Below are experts of layer 6 (counted from 0) of a mixture-of-experts language model. Rows are named router (the router's row for the expert), up (a neuron's input weights, with its number) and show model dimensions 0-79. Each number is 128 + 32 x the weight over its row's rms, rounded and kept within 0 to 255. Numbers have three digits each.
Before each expert's rows: a language model's description of what the expert responds to. This comes from a sample of Wikipedia text that the model never trained on.

# expert 7
What it handles: Word-final plural s. Final plural or possessive s on nouns (Fans, Italians, words) and sentence-ending periods or closing quote-period marks; also some s pieces mid-word.
router:105100122116177144088085145127118130138142109163106147147117103119113097156087145082140146171041119118134075106165100135096103150138120128120181150172141173117147089122116134166142126152104116162126105153083080183154162137128148099169068156
up0:172073167090177204073128068119153122178140185109090173162097152147162173175087121135069154125169116109100180094129112134098130165092133170126101187151140147131156160122128080136145098123152078142088125172146128114189111121118146165133070165
up1:047147112164154164111107050166197108106180130143137121140169125169120099080139108116136141106104155128152066190090111154111106138154173145199037120188116113146123152101096193140160079120133099142114144142126130135214164116147126106091126107
up2:124133198155157136168052078104134170158093133119129093132160084084096131119147094171099125116138140117150154155139132102105122143160162095146163135128113169134108093097094129111126149116133140142121209119117165054162148144134131146127193115
up3:171169172125116125069162167150156133119153162133127100159095163132149087088112130128123114136133104146113137090068121145146067142056172146118088141137196136139166162099111111143102148176074125135087165122104118124135075089078154117092160167
up4:133181095088208130109211118116085092166120090137072125159105117150182136138117105126103122148128067115150104203141106150103175149140105198140137116110105100131083101106111125115094167075066113109124158170120120139140151117130112169123140131
up5:117155129115122124055180079123112082189067138200074131173114153132147073152122107120167081138090148108104093066085135156193120112104129184088108120185125097149178154067126132079098109128122176159101142076100095150092126145114138168108160098
up6:120106141183163112094123170115099113143072135066067142157176181089066170138160177093117124102102170126118127094143136100179058097184129155117125142157099118157125162101118164138089149143074160102097158177109146175124149136108147126131179116
up7:076119173139098106124091088110132078140164152173083160089099078100091095154099142067103138132079161129079132138085109143113100098179100146101174169111188124168117133170146143097154106151094091100127169137149143182118115129109130142127091139
up8:122115100082153150129115145102133126093076141113151206157063184154091120132128089118080070098144140097052126110126079074139123149169107059133115078146094096117130189150137125109119161163116119126159135115091126150113203127166112096127192125
up9:171127096101102080091114112109093115166143092098165114112181092100197084162140109089137139155126037119167127106170134126147124153111083115123146118134154138122165126168152173178145180126153107164154153181118099143171150139184154092175146139
up10:123109137099134101126142122080125120102131058097152138108111135134211175166168139102205143109142128122139080079100105176098171133152132148069123171128119129162141125083180135145096192123150120146155115165167142199121146179140137082147128122
up11:194155149133129144092146133132079102151122154155171122100107132115159139134119176135176206156113186098115151109098124114129171147115106187108130138094111130148121073089107095156099138087096176182127184095101090176145137064119133067098171114
up12:146137168163138103155129141144148119120114110133107087105174108065124098167101143139153130176108095153099153135104130133133103120128077174118171103143121087092161088069094102143112142108118169082139159146143078130107072148124124201144180122
up13:145109083092095124146088154099114129149125021159102109103078132184136117112097110132095151137157109120081117112085192098121152124144115090119109156127134145153078132064145117140127083136084114148142106123160166107151123178179123155113153175
up14:156128086084084147100145149074107098096138078193128153145108134179128141144092138148122161094099133102130078117089094125172145128158175146153116103183172209133139117126078098097137132056135110224101129101180105137110161146153142180149140173
up15:171091114153103164148127130114140177094110094193152164097173112108069126161130132128118088111126174123088144190178115092118087155148146143097145128104176049193081133113097175144141164118082117148102122096135093121137134139115192088126121150
up16:108109134116135106095133135141156142131090120167160136087127095116119120191203147117152167122104068137142115109121118170121100179140125096147151163069088149135107060185082189111108100162153156128160100117132084163188088138086124152183088159
up17:118087103159149117074166138119105198173139170074120096154129106091060134160139135125136112120103178190128119143151168135170125170110090140161156124165148159078104125085085077115147130166136126093141160132075101159089102174069167089080161129
up18:131087152175145123149151146107129198116136144094145134101122091136099178152164154093115120149130165141112071159079163150128128173165152066153119155135160143151154090067136118086147127129128142148124130137092106172201134139122124116142085117
up19:102112111143105122091129164137103147091099123109088110102063169223098115146145116112104172129148178208146135178153150153148145101109124140105136090126070097152166107105151132180065128131121106149158076155097072143067154129129155152141096119
up20:116088128151144120100165127125111165149120149119128101110126113135050101119105199087110107140032086134135113102145180100076126092158100131104199144156125175137146095114107136138121137116133095186114125143103081137156097165157172127140101130
up21:131097136180127140110112124126150143128086134139225120120177173131149118094109090158107168180097162143073104186041141151106125132069166114151115194099157153135119099119070088127127126121106137141082129111159108104105063129105128171152103091
up22:112139097112050148118178151145132154116126114168185102116121120145119132116110106063154129161109171167128097129148150137199103071124074152098114129126112102089145110091177167138164109129109126133126090141164109104090128121071171163172155104
up23:116157180148103157071196134137088161160137087149103139167180100094129099161139119185132111176081092137209109135069175144088129142080161128147119152161132142174056113076149139124128161101138099166144112100079132137156165138173104158085116170
up24:121139153142063111091110083138168178104126117150152139116089119174138085134148124153094162106083140149127128138161106142085100166093112101067097169156174177053104086158119084144158143129149117098089126128148122137154160089060165132101170130
up25:137128166128099135185128134124161136104142138121062151109177105100142120161128141100146127199110131128146143107135158183067132129163095172131126156084122132116126115113114043101145142099145160139181184139104111191177142107118164124107170108
up26:135119095124137138109148220160123096073126096139104153092122184108116123165117085133118124160152132154092147137135095089167114183160175152147109206156172102102160149177169092167112104143158121169140046114062167121168135141140078123166099106
up27:128127131157193162080061136170227098094102149148089106126166149142100148116167097159177164148152085117153124082138077124144095119119138155156171120089128134183123077154142097127117168127129105193143139122163128121127099140134104112131075167
up28:120127151136168153096166109146165173105199151090126144123118133120111163095100132118150233087118151061169143141144155143122082151107125161074126118118194114086110086143143164179140237071110118172130160144192137153192189174100125113116138143
up29:137116154066117073136143094131096087147158083168134095095108138091155139148114091082123140191083096123177116118120136122137136115177092138112117147083141162099134167150207107151063151165151137103110160130072128157084159094112096156137119125
up30:153142144124064167118079136149156144094135077129139162107135134163110109145123094151180176169147196141111147164153099182115134168166120128088116154134098069099119118080138157125157084123156118191091181129103186134114076109171160101115149161
up31:112171070200145144124125190138098109088149054198117122076088094160070146081135163164118177163145123102182083139064125097185145098193180153167137130181165173162065130153129179090135072176087118162157125140146169177204145150139095098118110165
up32:188166187152061146121179076129147185134128094142171160119147077160111051152132134135128094100068149120151087102093125115166169135150158064133092121137192126145085120093176115162146158140067150176140110127196160145111118189118101143082141115
up33:163132135156073098169110103156141150137114116088123089139184085042090129175098100116108147102126174137125120134127108130140084142150159131109139126136073108114141190112101158144068082126154115110160168096097090089131128122132164153150189137
up34:125154069109185184114160088141085128084093098151102145151140124205146094150194131121179104091197163118152136098144129156124142154070118087134103143113123140151121055128101148154178134065106150125200131135106067188107169093131103150145156189
up35:100148192136131122125148130167097120113148112111130121084121132137129159178112107145075085151099149055112089098153135171139128145155075080128130143132132146130124096194140109102126122123159120209207108157110105138132165138169112152171084158
up36:190123111148118183148142156107144154137149146125104142209162161147110143119050147068131086095084170065144107120137095151150149142157174146117157118175112126032074129068097145118160131099157067092123136112102161095126126140108170134156102106
up37:132112150122191142122106098175163171121137128135154083142134062104152128147078119134136132166126129134162118094111131152142132162103109100101164156142147142121148096106134098154074173156112094104142185131087176132155094138129182087158078110
up38:146117167082159125113174199104079069126110115130142143145190131152174114111123123062163066181143147095117127111118115127109120077119122182158113134136210142131179143117071097140113178093132086176088130123127152193112147099135108116100151068
up39:062197048103136123100125124156145098105065143155079128128114148158165088142114100131133161171165138123119128127119148144086133073134165110066189143111110156117147079109168112172141155123146117125209178151061141119103118192172155129157115138
up40:145103152141176093138130087159121094158125089130126138043154190114096095148155098114133104141133081142115113141137078147075089148110101136105136124108131157141133083103125126188114162146139144090123128142123152072163124134069092156140091133
up41:135122062111111119124160224125124147122142137074135187084072146139094140121075072132123110129145143102071065115111100098089062135139136127147133111165122155145146160147087194135085099110141106116109160100124151147083109142149114082221119118
up42:176091121115141142123124134209145137100114159193093150119132101094106097127098108118149118093228143149062099128090122118203109131087173091161145178164101079137112108090230122090101186138119135130136128097134135080097108162168133148138126187
up43:144184135143116147143020191133138126189095080148097138121145169141147073142111144110121117129078061076123172127152115102106126100120119088080133139156087158149119098142138140144113130183057134052112078120134111104092101129134099133111119112
up44:202120140101117143139150163159108164183155167151121151072103135088129095129126103154101140135165151098106135146156116122146185104127128104119077159137140105163144130199113117173120090144151127077111158148114106123110121082106154139188069101
up45:124130164099128157129132112110135104116139090164114170163164078127140088140096107171142176139083146185136141179088109168079146114128090151111150168159157097038103052093098097183163129103126090147120112165133145133158146137061124106120161122
up46:126144065089133147055162102193147142153162119159189132134076121128120133139172087156081159036089119137190161149143133135197185142148145187119124108167168187111142114148116160088076112154111139095121119095123107165143121110139142053112115160
up47:125131103120192092042053176104131093121095160138126113044132116122122112153149169139106119148117091150093109108146142181111154129161088069129092143117123152120136111109144108223144182134125108155142055160116071105066174122173132100173111145
up48:148143140132160114056128159114107118111128113153178087133188096105135122148142135180151158195119067170077138107159063180065111175167089105120106145079107122095122164161078122177135141128177088134103102171118099093162087166103107143186086151
up49:126131143114097094161093209103143082093136133139103185126118160184136166143078171113100133136147153126076139122105124166096120142094109155062087103174118125137135135089157090141165113086157109049172190081126207121123164141110131091142127108
up50:116151145177120095138117194071096149083133104080085103156120139136140115218113174090153162173104129092120115163108102101131142108101097170169165116153175163159144100103113128197181177140145106161142132144092062203089129172144144116121111139
up51:145121178136111207125092084091182080126109108110096132116100113113071107106178164117071129161141082084100139057088082118084157153155125163126165117167115177188114129122126171122095153157095133205177132122115126144177191139138141129160112167
up52:177097113120096156115147176150086126137151080168129100164168139153078093130086134123126097140102161135127109177175149184131109107207103147108093138109110136084057126155176098135156127130090120190127166161119090115205112141102203155086137149
up53:100144137114104106094114145157100108155179149145106083171101092147119107184098106115144113095141163209099140109085083119126178091160147163073146129168095173069128154091180162126070120175118123075118124103154145125124150126116133109140100122
up54:189170178142215199124111117118104119134143114153119112081098095066106178106125105119151083191125151183081155158122077118185123096074122132131086146137130130103210139153115157126182147157116093154096168073147156134138153118104170110103124157
up55:144064097162126096079151149163195143126137156148123095171122099148132151089124153138081152133132093156166164143100099151172168109076119112168134137133130107141087127120116118098116161120093092103101106129173135148153098164119121173141115160
up56:159121123159128135138168141148103141172197118175120140171150123175111164108116120179047168144136158107098090141140161160137112088106114170151113126105082135103109153139174111129076182132080145129134156152127187149216121113125210120113110076
up57:152157123151119112176076118177150178170107156104139158098160120108147094170153138147142184062086176117081165108188129092122123151121143063132160134132137187156166203115141156204158131139101202110163086115096129110133135125135165081192107171
up58:191131107137136154081122173143102094132162121141151122116144123121151140062062130166144166142118182131122161123157103103121107106097129127194164183033191106123148105147158107155121164083083139146092111105095111101137116117119146129134177175
up59:077112116137083097090112142076113079170121139147119157163096116120137169102154129179114149095076121127124121108129126070101102083116215171183145123131099095121086143115058118133099132123144141168075194109112160151129149156151122125142142125
up60:099101097159082164134091098167124130154131094130094152122098118149115123163179138087163173065138135199142056112085131118091111183157120068102143095129091091168131116114154154130137112143122158117131112112156181170191093174046163107088121080
up61:135052186158130118144139138124150159131144094135106122189187108151112114129139183099233120197124059174145121123101149145089111108099139141159195079103146151173090133127188104162187130122162044188096067113187141198089111130127141174135138118
up62:134180157199148144075110101180100127107177143087186192127131164089181183104111148078110139182130143139049156111131106120101113131143128071142112169072124141133068160114118108166126136104131150116210168102109174153162129108107118094101094084
up63:140142130108144091064167104199120097121143094145127130093167142167128084184055077125114088136113113114149172159131079157192095143134064099060153136156139116085151172099098150146093122137157128097166138122088119104085187102111138120188157139